{
  "experts_per_token": 2,
  "balance_loss": 0.0178,
  "router_bias": true,
  "warmup_steps": 97
}
Below are experts of layer 2 (counted from 0) of a mixture-of-experts language model. Rows are named router (the router's row for the expert), gate (a neuron's input weights, with its number), up (a neuron's input weights, with its number), down (a neuron's output weights, with its number) and show model dimensions 0-127. Each number is 500 + 40 x the weight over its row's rms, rounded and kept within 0 to 999. Numbers have three digits each.
Before each expert's rows: a language model's description of what the expert responds to. This comes from a sample of Wikipedia text that the model never trained on.

# expert 6
It responds to: Common noun pieces
router:495581449471495509544520516437462561468549521473501537454470481531391475530501487539481506478551467438475499493528470506499500415446501500509531528520433498497524541473457461523503505476501458509513565491562526471491530522496470500471485550574591573503398473616532491468484484545454464498516527545409466502490470540546497495527491490462514426510501493457537432560512516510534562522506
gate11:452558476550548518476454534488479534531528561518428481466470561454450509500513511488597546492534519527431506439491529531510483394534483538516551475541558580569550565491552517460554479535506570496503443500472437516465484575498534499528502515510641539512488393519539423527523589533458537461471476477480425469487435447532502521523481448425514470453473479459521460504557473496507498459536
up11:472481553526506504581475404508477463547498491447571534468492423427524527461537536484485466497426482479547493546512528480494528483479518459428485511451433512427456442496513461588468496471524427422558493446549505507497504465510481449551485508483451484498509519467492525507503400416534480490563472533524541552479522534499534495532473565543534524487544518537513534471441502537495513492412
down11:489438524461470527462498455501516540567545505481528481611521548442577436451449479515541431508477555441584491462560556533497495495540513472515550529417498477433427548411474513489521470440452496501462487461478480496527543552499541496445519508508478517467524482546497527524423501529497572471455457531466516440501481463443474464487534464471479532593548505450463532506542490467446524483503
gate12:556464547393502541514562496506488560448522476554453491461556440485448503541506487517450563560483455544470547511492535531444539466534549485482426487482490483516519444503548471621482536458489511505513482519523497523571579549505560487423541497534493446505505494498518486495503472456478470480458489421491471462536550491405538522507529473469534491580502506552485453492533484488569468485522
up12:482566486523542505530476528481489493574457573471590402467417530501546519501550504514485446517487519574545515524510492511556560478527521553507551472495511483521564541481430475448531501469472537549477477536427517477554424501491494471481454567509538506482463496479508561465543516528556495531535448580535536515485498561548369467546507563469498529455482479436451548535462464550472437509419
down12:567499460469527498492479508456534431528483407432500476553526523522559493505521519502473417465570492551507429527506505496554483533552480462446488575463569468527511516524449470550490480567518451503503467483486501395470520466453575476497470492499503469516493501476544544463502517516488543516499432478482541476458489590508569529554496487438473507452548517464510423498466498448504407445580
gate13:488471468518488506547541463530520533492470495501488464446488456482521476445476503522436612511475419516472512495524433517427522499582478461447520499516475516450604498481492465532451538508523566571565550492502542429525561453528488461474523498528510534495515510498526563488425563579528517455536508522522538552512475442526444500534460511460530512511506504511456470535457511525481517553505
up13:446443488541497523530517554543524523496487464544507394504486484542539468426483529474483570506511542446445528448527398473460493505532474467476524502463492473490534522485490440542469549557495524541629530464503519435549529467560492464514443471538535529464542483558552532472395538609480498548465502512462551546474438459547433449486515517496570545500545523540449467536487495522518462558501
down13:551506478464514434497477439512469509499505501511467570507528526442527477521581505481526533577451468464475509492492539412510449482514456556505472518483577510467456543532507428395399548501564542513549504520465501446467474531484432504477546524514496544504501487441521511483582499482530542517522510445535504514521452480479466570566544482516427464460471456531493512452449450547511519434541
gate14:473566529458580507457509514519496567552533518529422451506484507540515459564473509499524514430521460477441495511505495480565424448484466499502555508490494464449617515478468469568498542515501466485503515508431541484513582521482545472473499449557489522562505557535453451450482481501462495464554517455434499575439531489546460490473533460482497526536455519546522499487513437461513507553425
up14:498477473503526509443466499610462534445441519555525492507528485547487534487515482497511427512479465525500533478492496517503489487420512464511522550567528466531529440453474466412445527493541478531478509530501416556468511440481453491542544522473558528466488419519521511521507499500499450543516444498527484446503421466515512547490455558562533404532478518609564532507497546473534452464492
down14:484496467427450515516476402507519553560511533518496465491465527489533502527474485516541518528512469575558422427502505508480478490512532560558548482552508415576464505585506480477579473522453509582490485474568566444479529498522558534505496576473411502537471508472554464519449524493477578560458595453444490593524506478456503489560520454523505520553446493445496440479482448483501514501503
gate15:554531417466469508520448518520452499558448497465436514468477418440502407571480477543407506477532464484509599513529571404542543513531549535441544445546517466561492546466485475504461482502496526520507542497473459508520519499501527525407484517467548519428539519516509487478552490494488432453481441538418451482470461514560515552513499527563523536500533494536504499471461500539481503508494
up15:525541517521449511532451482463525374534495493449517542464482459439441547602485532481492545525578441491487380461554496492508465539583524448502547478482444530532494511419521446471551479506507457469496486517477457462493558484482477414472540471506592494395481529486552515533512494456453505463532500531518474488472496491478500487549491504544543495540525449514543517551456449559496554547542
down15:427546540546499519429494565491524525421553549520491568360546515577487454481567575537488521506546467511534493500445485517494505485504459532522445468530465548519521517487545454586550432477505425542507597424503551514507497498503537533479509531514513505485479534512549449539434447518513464568516522563500487534509459482532522448591534422431440498526545521414555497490468412491557499466572
gate16:545474455439453521470483505510611491399443441492472450542485524466499445587509518569461511522458402506541518529471491434548519451489459502526444491544548558468428486403561478541457537457499502568470514496440551486455479551524521515484535478465494514509552440481461480550450511522504497440515500419438447501482521485550500540550580498504527494481514545467577488456534456505481467552570
up16:447462454528493523529538466442473521502537490473526516496490400489534573551530447474521502488520445504489432478471517551497452503543449520545523437516475487457448510522389547479480502535521491523520545472519505507529454475459450498522534514522510498553544479519504559429537457531472563416607553559459545511588502504492487476491514539493571534495482468447479525525507451543548565470448
down16:526563463471490552384469501433476556505487476560526481496520426490555470541513483547453490506577498498510473503500414530529581543478573489481469485533494532550538599504463524519449527493483446504480499496485572497475511523473506597527463487478541533480520563539456507579479511515485500470460521558458513461542460544641518516462508528552435464489513520538510454574472427510435449486548
gate17:479518399494460600499474476526504537436482512516556547477489365493507467492435541422463542524474491502453505517402545492495500514507540522580539453504569537524483420530555511435533527574457453499447432505596554535513495459476529509444540468490480508521416432499473544486514564568456483558480504487496465555517514502473480501492490503503509459431493550427537485522478506480548522480488
up17:461515561517446476502500528537541484509528522488494493563501526487527499499566487464547463480479521540497492470486586524503524500434502441436478496513491399483525576463500534578543599478485534554521442494486565502474483533524480552538559507460493468513569531492521549482411514521585539450526480450528530524485501516575509494533498480506454484524475500543417454481460453495431497526450
down17:490554460559490471523470495531457513471435497536533530531559503544489479494489497508505461512466505483461492513554481453443539516513538511496499526499511538478497536444516565499552435483543561446498550509572503474543479473514463519459493517478585527481519562468432451509511514494505524473502497476571525480466456537507495514533508598483556499549539525601518460477595475550501515518544
gate18:474522458523520500541464487567492436472463502458413462450477514527480415580539437495509509469476576522569477518475479512494536534522518492445487497517527519532539477504461505474477467501475561524512428524524516477466500541428548496498475452541514404490514537537563479530483452498533557479460505517505481527544495568498440546462499529477445545456524435491514481536487525503509520444512
up18:487491513535476538581467433527558461489472514483496484431462471505450440577429543512541512477503512525505455606541482508483529551516514464490436485456496456448485496485471458487409484458382567530520485442567503453495503550463489502472487463531483429511463544528524514530497374498513554453563491481490483566602506561441443501539490477503525566442549447449542457560497500498526485444512
down18:488442564559473451446492528507496452482431541553423514479477477513557481526504498524496490537547466496511464502561522429572519510535435458435496540435514528501503476470587542506503488434486525520512411618478543543484548468486522472509464532464440493486500452464531421525515501487527492492487425419499512522543511474533552482510491398532467489494557523571454477509501485568432526465465
gate19:452530510492485518494517541471507532505495530488503506419491480549445519513483514507538520476578502485457513525535491490493470473534518461491524450533511528496508540534406441458554432500463530474426530517476486418497527472512433572418502498550486527450489482466574566452513512512513477424525561556462496472505596524517508521509519467466437517489582472496586510521523515455442556543560
up19:441551561558483480448540548464519509513446588494583496461398498532479495459540493516485490553492500527540502500507516539515505545556515424519482478497491497511443575536524502566490464498458541505593423500507460472545415444453519453513507440512517441478506445482480504480469473566438437496442522516495443538453500492510509485535518497412452531479421500471529459486468498476503497465465
down19:508598512484462489493506449481556473493504450506550412534542435437474499458544450529456533473579500533526504504475511558494552479506459470516519433468508506449566542527517494470464489538483545437507495423495469503446509490473456455550481561480482533523474484517508494505604493453458569477538502500450541487494490550522445437522516520470554492493485545518499483481526481565503515447494
gate20:452470502540473561490480425566460496539485526535481462470501459513503558557510477478455517493488523537526519530494465518457508550476402430467520486532503536512411526476440454496493504457452511477560451530509466564490615520468453492576461458613468489414570488471532438503460522533536514450484534522490556464526505545537475527477514497419435508474478517573457592420473489455493536547524
up20:544554481456483416537574520535530483521451594516520506399550499433507506484489469429505557453496487484519470534491510487477520557536537509584488518459510484507621482449547447444487521549517448518481517522554488529496480441487524401532541576461606533542421494507464519476490451513444516432506538497512486520519555469518540473541540540536529551516489431452561464577458488413541509544519
down20:501542518484499505506545505496500575562494508519538479468542499496491469488455507521546518560476410458458537553460384528515542469511481476503512532521518514505510521535476558438513491500502498480540583454401524447478552511494470507547524512509541525522448495422591568453517484550509515437512534532532488523482521542452524461543513472508544492540577564528511496500481503506454497517463
gate21:481533502452601490462503512551548478457444510494474526493513480592514493508585532443573529507507505545499482475440476470531450464538525490424478498476409483495548496506515472527509529526548484502445502507507526524465492419507528463460466519526551535462486423536529475400529517555511379565530556514485524557575441510517525486519489468481410523453494518500460531489514504540575522484501
up21:511535508470522513587499453464545486487519493483435463534468483588457457478539521474494487509550499470546499490533444491477471517516540568428528469460457552483504453503484523452482541479573488517494538445488506522488442500526503468471479525462544507477453425576458528442524484533490447617464561528461590528517404492484622478568486505493489557552513476512474503498500468531500535482547
down21:547356467493567538435459508507486450521474489568451499464538578389525480519503516482464466516515454524503524500501497533457467488521540509531520452513471489534451516515550519484485512597477547529460524520516491549481543437434446508523471463520558515427453580521499510521492459510448552542554460523578472483554479459562495464423448469488530476528495403528512518459495529490421520527507

# expert 20
It responds to: Title words
router:508540592574500474553513546507476457574509539489493452488518569525539569527487581519493507552549480430516496545542534473504501472497512464510517474547491508507562532488447500488533474490502535527519472475486507482513489476487423460486504524567449494429547486467473532409518533424471492509497597514469536503478519544431444449456574461514501521505483516551416494463534496468529488529526
gate7:555518429482577451485422518492519460534524434491446536481501519474473463485451496431555551485493529453518482514539561539547524429546432442478488524489476526564534565504510422421461562530467521484523531417381446454495569573511483529468500471496454541513503469570560460553536507473474491509576515501477566533467510474557484575475488493452532508510529446520507530537439484540458525514452
up7:420502553485561480577563514550506544473471530483502471528458485616529485541477454522445493500528567603481494497540514536525482524498536478459452464544488478503507475551413570465522464483405432536506520462504530483578485511509538439454482464511504436436455539531449441499540549555501546504511494572517433530547605425486518524464537505535486503518465505448513485490523476437473514515501
down7:555507441544483537513521495431469483418504464501541535486430592474466482551471478375513557483548572546450532585499560483513542544466471473473451466436543503521496526519493517514479513471500498490493532497488485530462563409522570480493527568446560585446464485563538531483453491477546471564528474536547431548507571518517457490515447454479510470445497530482504532431475445507521544512505
gate8:586583504538535508575510457436440411541538507479493496531518531562532494523481476598476527454477526494500516516476502526450495439508485497528505477474501496436566460528534467466580544506537498483527519491482487492475496502478463466541538507513444560496569490525516503530524492427543507500560436555502545536562519509472453528403462500495533490540523531424488470470477535601451558524500
up8:501533515592492501589523521515438533417516561442532522539504525506526479456491486578478528451508530509521509597474539583497452487510488529508496485505537450454520497474469482384493468390477552519535479476456478489451513534477480497499481522467463452532561510525547483549436474561518465496518593530526536507472466482502481402507487557461451458496457450481488423488450503474483504530473
down8:537466486462562540488593467487515482429483467556512487455503476532586441576498449441563478547492508520452467523510531481462565475440492479527504415493405577520485515563496448494503487491511501457614546513476499544523461535520474455404471465502489537557504516526512551543473466482469516512483515487534443460500500546516528426436444530434492527518458487456567554559520526468450521482504
gate9:468482462535521451540520419528457555540474483494514459568433511549482514475487510541521524487527471573457452535527489448589539478410486466458554525478463466467542437533483503513501499518482539511509512511515546520408466550535495485506479512508511540502522442567547570477539474514473417478499447447581470496471491469501482443536488536518501601519478532472468574445464545468564503512468
up9:492539487495580486566527442522500497577464513531546419528455480473463593462517551515516545508475495471413496554548478472579546508468530466519508601492482482497540446432486493553499529527482515571521542532499451498493487536547497508482486534472476493506479478482462487486467467459467443454422482448522510499433460546441499489505487493517477523491475497517518568500540490530553539503470
down9:488606510474504484471544430527491468522502537539488524533495498491425421552484541537498552562438497450550493484447567500498518472454494479486445480450461489497514507475428538575434457492588524440535579507521499506525505455508433518499507516494536513509553465525489558475546482492548470426432492464547532472497480504509522466610520533407556517489436513472521484488536518596542462518524
gate10:517524477586480532515482483553489496570545540462555468581486548558485500523562480504563484524453558484491447495505480532559477495490512434467497541520466474537474526497505548556514461598466576455513490473496492514579448571495498524523516489468460519494509440527530489514452461453445470488466546510458511562439516478470434498480513476529588495461502556493520529507498556550564527456519
up10:477556517485478458497511527505492506464507443554460524454425482492474443519507539545473481482491502504502425461519486545514472497537484472546529531507534472538431443437491577495518468512425557506534460494508433473498492523444447518428514564551536541564528541548529586545424470470442425475505535563482521492498514568535419493508470507435490573434529523454512467561448503565514487512481
down10:516518508489564521459597477480519495504503424497454508488481487451462546510535536431541528438480538428537526517444511500524486499499529441525535555452461456483464442469569514522516580530510508515552531527561436475486493530527552447498464474466480492491508512498481493489467471527456530561500568527503485527520507512527529493518482416514437494523541520514474581464514466553480454585593
gate11:467530486541493509388588525502453542521521442502537551514551523548468479452537537539572490549514513503487524444502504455404495560459494509488475566520491521535479522541465459520404485519533435554494501486493498492473525475581493543532546516491484506533498504452469461493477502474509524475533440446472541557437573500471563544487434504566460476534520499487506519539438450465441492465484
up11:561493530499477502476484484521384482507545464538519547502560512546515556478560520573507477520531539487480457457518509468432492559520482470469464585584527480570537476546457483456467492573556403555530535457520502493478535436538496506548489539488481483449464525446467461470462469464488507496479410568529595525468512490488541532514488549558437541554499504514491494491481466463541502428460
down11:492522506559501503463526515480522501453498554450555452458492554547487485444491497567470509557530477536457512505495498569465498478517462496540500446514560530594537509506510446587487493488477560524561520510526536497539475414530499529440526497506515434469520551463479517504564472490543401497461554459565458526460500530445470508563510442448522476524517492491523616461495522528520522506538
gate12:541556541530515534556536532532483473433507531559526415563442489481573530443511535461503613542481547420476524460515431479431532575478525464544560460544488482509496513456441545518488434551470535494497474432528491566555482507490513529493468512503465496576485475481457575498482476449499460454536473547459512505475495489491514471529497529492518468489553443436516554507489547473480493503489
up12:514524510574508510532446488548529457364471489519544480527463489521583509495533565484474552510542517471536559472495485496510508514571524503540554433466515481559462542501448546482473487471486566546455392387564515522474489456508468610502514489509419492515500506528518498441523510446471490515544516501508536467480483491528452462425472476562535493544555480469591527578547518503463535493519
down12:553507516517472526495551453532462533538512410504448482523538522514487611492462533576451495481506480534488527481521492490489448491449493488499439514515414497449531513565510452445558551408478415480493487512475529532501549487516490500477461556525569464507499484455528539563440486549510546529462489468487517552427539510508493587438519521495488498416583459508519470476481468466453497499494
gate13:464537491544418512470586508506503481464504528452494504491604515505432472424464485500472535487551516462565530516513590543488484482430536461473497551459494505502474467455473485451474472521428462489501482502577522482456485451541482510429550513466501487562484454509485612518551516503565451527530542485455486484573548488584537521548533538481474542456479518454508487508504414553507488535492
up13:482468555507494534506561486447528482493508449459529461515592505588518509514528490526490451519545513474551535536459525549413479466494583511455500515551530476486495495427465535490520489430498459472586428564543524435476457501549471536474476587458504474531495475540401539554500569466573468599462520511452488526519488602512474444521501475414469518532507505482486478496493453604538503541478
down13:445497504582465509409508529498530541461485424475518485465464440542511518517549500516427464545533492481542541590497544516495519493434490514484569532507507552430460491492583480483445399487493485452533523456461504505559507414513480560489528549487523470587520542538483546488513548392506432503532527468476483439493512393469466422525483486546494459511525485533530603448584476477607494492477
gate14:502504465552459508581484503451523496555525492464483506479464505474505447509473481520487484565501483432443496522483429529561552488482479528480548505531487525500412557459483500522474453453503470451456484561488512500520478513598589541500511477540455541564500480464554586462493511566472517565525563511478485465515530480508492432552476534496560488402524521436507509515514496535499478538438
up14:468517493544521404450503510441444518453500542526519519524550516583472485548584498461516501456453533449507485505487492478504527484475519485504486452433541589498548423573516545543512552514451498557522496503482476418450550538481479534456535536504520500497559523544516445550417471479529460538500509456507477511498552540542438453396549486546497464533458475508430537544485459457527498484595
down14:499515527511501422489526504512542507483471531486453528494570539479598505553572526446564518555532498506478484539519419483472490509503526560484432479458548479486482491505553486516470554523490500505491485500553483499527465480470523575522469532435429528527482501451445518515496565562506452503495506432537474508490465432486508480548402514515448418490514523492558530467530468473430548538420
gate15:603527506474423551553533536518499530515483587502566493406489542470574492475519583478523487465494511551534454528488495452587489490491435505480504480442461539510488475500528456510543455524473514487495551535503487463474494519546388479536481535511490453400494471490584480509537527484527462564404539519504491436570525441502498455475600509544528409477552537597474536492492491460483520504490
up15:603475534453450559543538462515476501547488557481557527416494551469573480511524551492495459445512511502522433560523477482554501521460422523496474522417443564499473488495538472487543477497466522468512544476488481531488435518546429429552453556555525477438452471486577487498545512464495470545450529591496493401523544451442497458563543510554468431479512545585470513515529504498478519494491
down15:598451459478541538427476519570458561473432440482541477541486521499509540498541486552517465543560485502510475424450474563498495539528527452492477499540468463495464472540456509594473501513525522507437479528505496569522491499482532491568502451485542497600452490538479452473468408589557549492518505479526496513481491491547516573478454375508545491456543549469546490479503553537579467519449
gate16:456528471525518455507515437546514557505480509511574495471527486434451494555510542476479502459548456508441615481446520546520496493538531530458522544471423550558495521519447487493536531517566526457557508549487564508508488494408534536496483510418549559513540488449506498484470566497576508605480491449500461509511459477537433555551522505480489574434578480500430481491539534481508446513516
up16:468545529538510497473481518497557471495484476506522539461550499500498473515463504482541488483581490528473513475482504536529489505474520480489493524472411519590539468434441509525454558507566594518522515504504535471567467526419509553508506559455596479494509510458473484469529544522561553537487477538458464515514509460576472451469576430491438512448544408475478479467488526432533457523445
down16:510480497531409448519530457516456500558557520477505500435508398547497511539465568413543479544525502476464503513514549521487513566540486506480470564566538495542508504490422469493591550476555471446509438495541502508503447496466493514497499427508520518490492481513506532531463516522527504439482510475480517397533407526486465425537517461532637439437534440479492486479484466576519433502496
gate17:469548454498527463551486526539533458548495453486507547470502470415479449540513551526517436516546526495478475474531500523469447467599491408476485520556403471539535473503453588525480481565501508481561394518511473496445462484513515505431548524529495479499458528530419509512437515484531525474536571538469506529465491538447487583524483608502429513566499498525562471533532553480477541478466
up17:472531589452493487496509461463487530535490466514461502546516428514567409572582511494568486485484512489497565484484492515530490535473424510474551467519527456521429422468468466436584488507519474537514514459530445511511507522458486495434557504545516475446493513579512513477438498485486550543469472438460499407526503521561531486454492561488526496447493511544472506476523465499508514522576
down17:488523505477486492481498561514524448544494491544432440480552439476502520471491609578482511412478449442522514529505516497458508502511540546475521486536489526518578498465568495489487581547463481565409478514446501560462475451501521503434513472600489490513502611511462551523541560495456585425457570488501482444553506518554506588479516471498552450466517495556465448508549514432595515483478

# expert 61
It responds to: Personal given names
router:518508531535524537527494542549482449443474478453512460500487534566544512521490476464486477486559542447562514485463523518459507504481479501429520443436430495589526549443519471481484471488437541455508425505506475501465475501513572463527615468555450491530544529441463496445473567499501569467509572500492580538535502522466485453451530478493497515504557502558501500464495489487478511447501
gate11:609547459468440419546499572441434468559484492439468490508523501526494534479399529475515558478487561488518560578520509515498566488485494499406504523478446465552472500525472547523480445562498464553437498466529475501496496438485507428468604478453530471551459540482514593500427486521550446502476507610534471548572494482457545563503464522410508490544458487518537500474439453508511524479499
up11:494461535529574570477458524471520454449478538519624508529442493537624446484563511520488490554562535567483500505469447515490495502537523476491550512452468512468527507524567546451500520438578521456478476576434587502549505502548475539508469470496486525438513473499541489514562529447446530549553452458497527438548502531491443463513515530560416521531541491501370466465566531466412528559544
down11:535570514494547441517460530492472460492503500494534545504539471514561452500495524505486509483496544546467510445458512458496544578516408472488489471537511461442461443496530488520513531523439548535461454453595413519530552526435463482537542488545514504525531552473536519478494458519524476487513539520492492510483452477463523483434490609541495529484456480454520480578507501449477428462547
gate12:537525573529410565466488480507460478512497481498521381482452549543494539461453552488475482446473487486441508503506464399536544514487558516569428517487512462468479522522493457503465468543532514498492447530490513455490551563562387459504474491543493453499549478474500539459488494436469502510457504490521539525546486547460466485525555520423521554498520532562452461442456574512506500517484
up12:519506549520461502409501515424443504456468493523463445527446554532471534479444565454490493429467507457471506494480487419463505462463558516533427493490523458478504506476498487531501430524486436504481413498444502465416477493592534487495466540474484492498499515399510455507504469423453517539509496477543529502569530534515482491505569465426513530567486559576537442446428564554495506475504
down12:425529495452480546477502494540486490471456417498518550526505518423495498497539477440530550484455413581517544430526501462422598451503512508517496508413470492511502548550530493427538582467449495532567503469507543422483507497499501516526569518569526522464497496534489519516473465511449518502509532403522598510488563519460514482533488495471485510500542576504573442500481494566538528528512
gate13:526500451437494418514503496517492462453458512521462523505511574483476545497522456535566536462565548517497482424535486536442521523455444436523464508488489455454542531539503503509451569465502513482504469437520534545523468473537574503459470465480532563531427487534500472515487536495524472514527457506521419396523449457546503495517435447418550457450492510517593514503511410458495547539474
up13:513492426447512419508567532531512535441484512522442515491522580484449540499495512543572570460553528531504486423523480493395543547460406435508445500478485462469531518507483454482513535483484490461514495442486552552483467480568502499484482472497541551559452471520511462478475570501555463529522461526500458410540436493519496515527458440437535454463464516505569531487497411449436562560486
down13:453521484542475480495505552559491559439510511485440471523491443495535527485473525461491536543502452484537461478455484431531516566530527538450519471483491483512496513507595488458546474579570505530421449548451451512497522461474518458431537574564483474523513428448564534415501507508466501532502583467600593485422505563504490492482551497521488457544476460617526482514474470454454501524536
gate14:529542425408422578601523559443498509461445514468514451548418511487534448541473509579479519439522457492560515476496504482500530481525520578549461497492471463508459538447435480510485477521523456478519525435470446461490490553502471539506399533535508486533509543509522531550458489582512493508469465464494550447565461526434475519494517476480558562567545472510485548519482513561446492523464
up14:511523558570468495434502460535504519539531485615523483508529426465503484479458542496471484481471541440448529622427557473533484517458453494484440490521501513506442444524564515478535443493545518475508490540518471546517507490521615427451601584515496574526503548499457461481536524456496487538516446592517418575509538464567461525527476549458509452484512544480542467480504442499495546454475
down14:516485502457554479462498448551491483468545416514533559529519492481527447453454562569517529436500527489501441437503433512515500438556460523553503506526578542510492494437425463550484496396621470535543550486522480543494438533463474583567414548495490533477507511539494539499499512501539471499486530530427489483489514478523576454472554463450509433517487496396543412431529461445455455484536
gate15:513516479520488476500535500528466543505460488499446576459518549468553514455569520505473471375496527465437512475575528488454414525534475435583525445476512481561551437498482469506478491523425501467499445472447462461467474486490525537473477446469436488459498518439549492437498477489611468499463483498573543502496503502441476521525471526561499492479572477416533496491501423465507533486490
up15:441479502480497466447482558418494491512591477522468443536477447530508507536429486499503513575510477493526461495444501522506557498452589549466485445521514512495464495559561520512534534468546513551514538472524466536469599507494484465486492588473461502526562491495506547548499481483428530457474458468431476459509526498574497574471550436491531486548511547580529415525519497477497465546486
down15:518452506485585531539491576473480547501555515533504521489514523451471523547520520485533467533506477478527464463534494369443530572549511436541530492459513501484448480478488508587525452529479533527479514432499427441462484503478504498463444426465526434525433450534399496509498495518532446453420458511571522472498504440524416556465500531548496536488453467502544521520497534542478504510484
gate16:475471506521509548444519532472507494426504419485449473487433496486568556510586547527523514487499480560508530463468540515470524507479475511562501542538552569486445529486557485566544548526519494459511504501520523459564500507449448488477537474465505522504490501489457480487554521485477509523475499408445476493493514543468557528431427438521492480551515456449511547520450506541593455566509
up16:526409484524524530470505506480507491435539443554501512499487490510506518500547589541483554488509498588485462446463585529489464525519525463535510476418539544559468539510553462513489583582540476420535457548438550484519531509481459462482572488484558481496502525463505460453555449482535538512480500456471495510516523559477536470533514439544520473511531507503397543549439483572555403547522
down16:480472499504462422509492439442453431549494508514534416503535518476491515520470531468417560509416516508571489539490487496533477470515447520530544493514571531536502517491522431489396542534548536525477487506497493522462436460582561556408548506526438501545573592541587489448494557527454570448494483450547485448478452496502464448520527513518474468494579494532479425514499467473478518490523
gate17:493493508456504513520518520527529466453434499561469540515503540572430525507556488510477481447489480472505500550530477506494524523445552482513479510520495455531431529545461458512499474522539493531476522576606370508412478429516449379493420529507501504490505591578493552497501517440533537501581510549496512494467554503539473446461471475477556485527445571539455487501501491465464511463514
up17:543502482485492564507515458544469545500521533461532511427500473444550464520410588532531540511492434571436522505480586479483495528589450479460498478456503568461552497439547543500514519534500484468455505518410552496548485478496504583488557443508561508471482424529459426531562462571478533507502563495515440496531486461439502550549522506553437486483509491499438482475510519485511551498510
down17:527501487455455482443548494451464514526489510480507535488509441458483480526467451468512505484520513512516555491446408504481545526571497459532480429507551565531563497469632526510441520492526466480536532459418484578520502553524461566503488520516508527441478531467476528546492468514528444562582444459496492527493452499502491492447478503536512552540398544515519488456531537569486497566470
gate18:534537530541493547492544487430484586539520440552520506504588474477443458514443466407539459484532540487435530455527482451495437458459549507483498504507488463576542539463471486499449466524487511464491501505488495548422507461483489468492433426516519396508483507491509522527534470563488536458539509582456465495472535496450485456595461502498528490613497529547469515519514540483471527481503
up18:525555527514479543490528510415489507514461455606526564512519528450482486517463485440443411535517543483471512483536509457500523451443502554479473517451519475540557520431493416465411489508523448471524533550552533520513504465449401440512443494500534418450475474510552533498509473518515515446469501462482544532482475512412501460576492469497549463548523553543472540503525458490478498562531
down18:602507470485552451507526488489454466447510483511510480440493555517504456487545478443517554520554557550502547494504549450437485457459443492456487514486529486553597529531440568561453521489445513509559494520534461470500492530489473572530552519513544444478489423520440598581464552487462446518502519553488515535453466548520527543482440458472519516505523559499513531517615507521588528529429
gate19:453500577509583521524482479516485560519480487448494550514465496501502427552490524453431474476493381490482481523445490456490508508538479528583518472467451473521507562533488553489539529516461487547536507433494494432505534513503538443480522426473515448509614407479577495510515547537484535471464515467435514544567554506483501463510536529497488514503511468523506560478443487497537516545499
up19:459533440450494560494467458483451501448443580472491485479449466520550427547454461528465451504472469476556577502426518464501484486496462568540494447460545527552478572502516506517553506494506482485516504486504524454546472566455595469526527482546534453512516469511497457569428514538479436507499482560528590502517497486514489495527468491494521472520527484527481542491418502499516511524527
down19:551484510520436511529554517501498419431439583525531444464529513511514460479548484556517498489442566492534516498543599587462479474434508515485508432514516526541467519484516449439452523527506496430468464500470473461520478515499478497462429528499530561538491524446456567519439575502466543486433511437492455474447493552448472425505446497435456476456542510566530523558481527506488499436597
gate20:469510466449491512494411430541472515463508577489460513521543481478482511527550475502473429515567513442524477552426446476551459481479524517494462476513511479542426502522510522519515427522509568545431514527526545531513501533437517520494540546470549529554493505491517524467503547519565437420486490543539535478539484475560489534456412533498478440488605434506520499529539465413535560567415
up20:406529503458493614560499494536495533474490552518525513501498539448500489496496478498466492524449480411498508477446496517462543524539553527446505478549504476510511557424465495592501503487512529516486508532487463478465491552501626499479479535463445534512510482494492444435481480512488438448440548506462504522531486601482506521502433503501502536422515516536497518480492556512472533455443
down20:453474516440472513534503558535514532609480527544502472453527413472450504462509568489460427465494514451528493509536522487483486525523490468512478495494563503485578535520548494550526491499540542492480512472506556449512395520514541503451466486479506491542475570549457523506474451551559492483516511504450525484470478494461489559472505511447492466516510561490477504491474490499544486504426
gate21:416495478457502478488473556544504503496544476475517474503500506451549521504449467431536658503436532537616483490499500562482539495540460511541463513481512500547520562467530483493513536529474572529509458536480402498436526577520492522470521508508458501500501550524487514453554443472491485458502488501483527560492526503457515541520596515547515474467500453504489545492536508473436548480499
up21:563565493611525452506470436481462454509536484430529499452522509547534477502517566506494366498577459481521448470498494441470465431477483472511526419547529464475490548509478486478555435440531464520500540554572573456520499537528505482449494538561497446501476500506457527474457490459507493504452535558484411476476467525509533560410425479508528552480495502549510458480550423556585488490461
down21:475548444530565510489475500470480502471512467448483536536488468468525571560489473501517561526477531477494587479517424538532481499536511424536506535563488428600519503538417439475471477456500582466479498468526525463511448512488429582541429523457473566503509493521501477484459436532504434488527461497547468472468460402499516566498588495452485452482495460475461463537494523464461494438501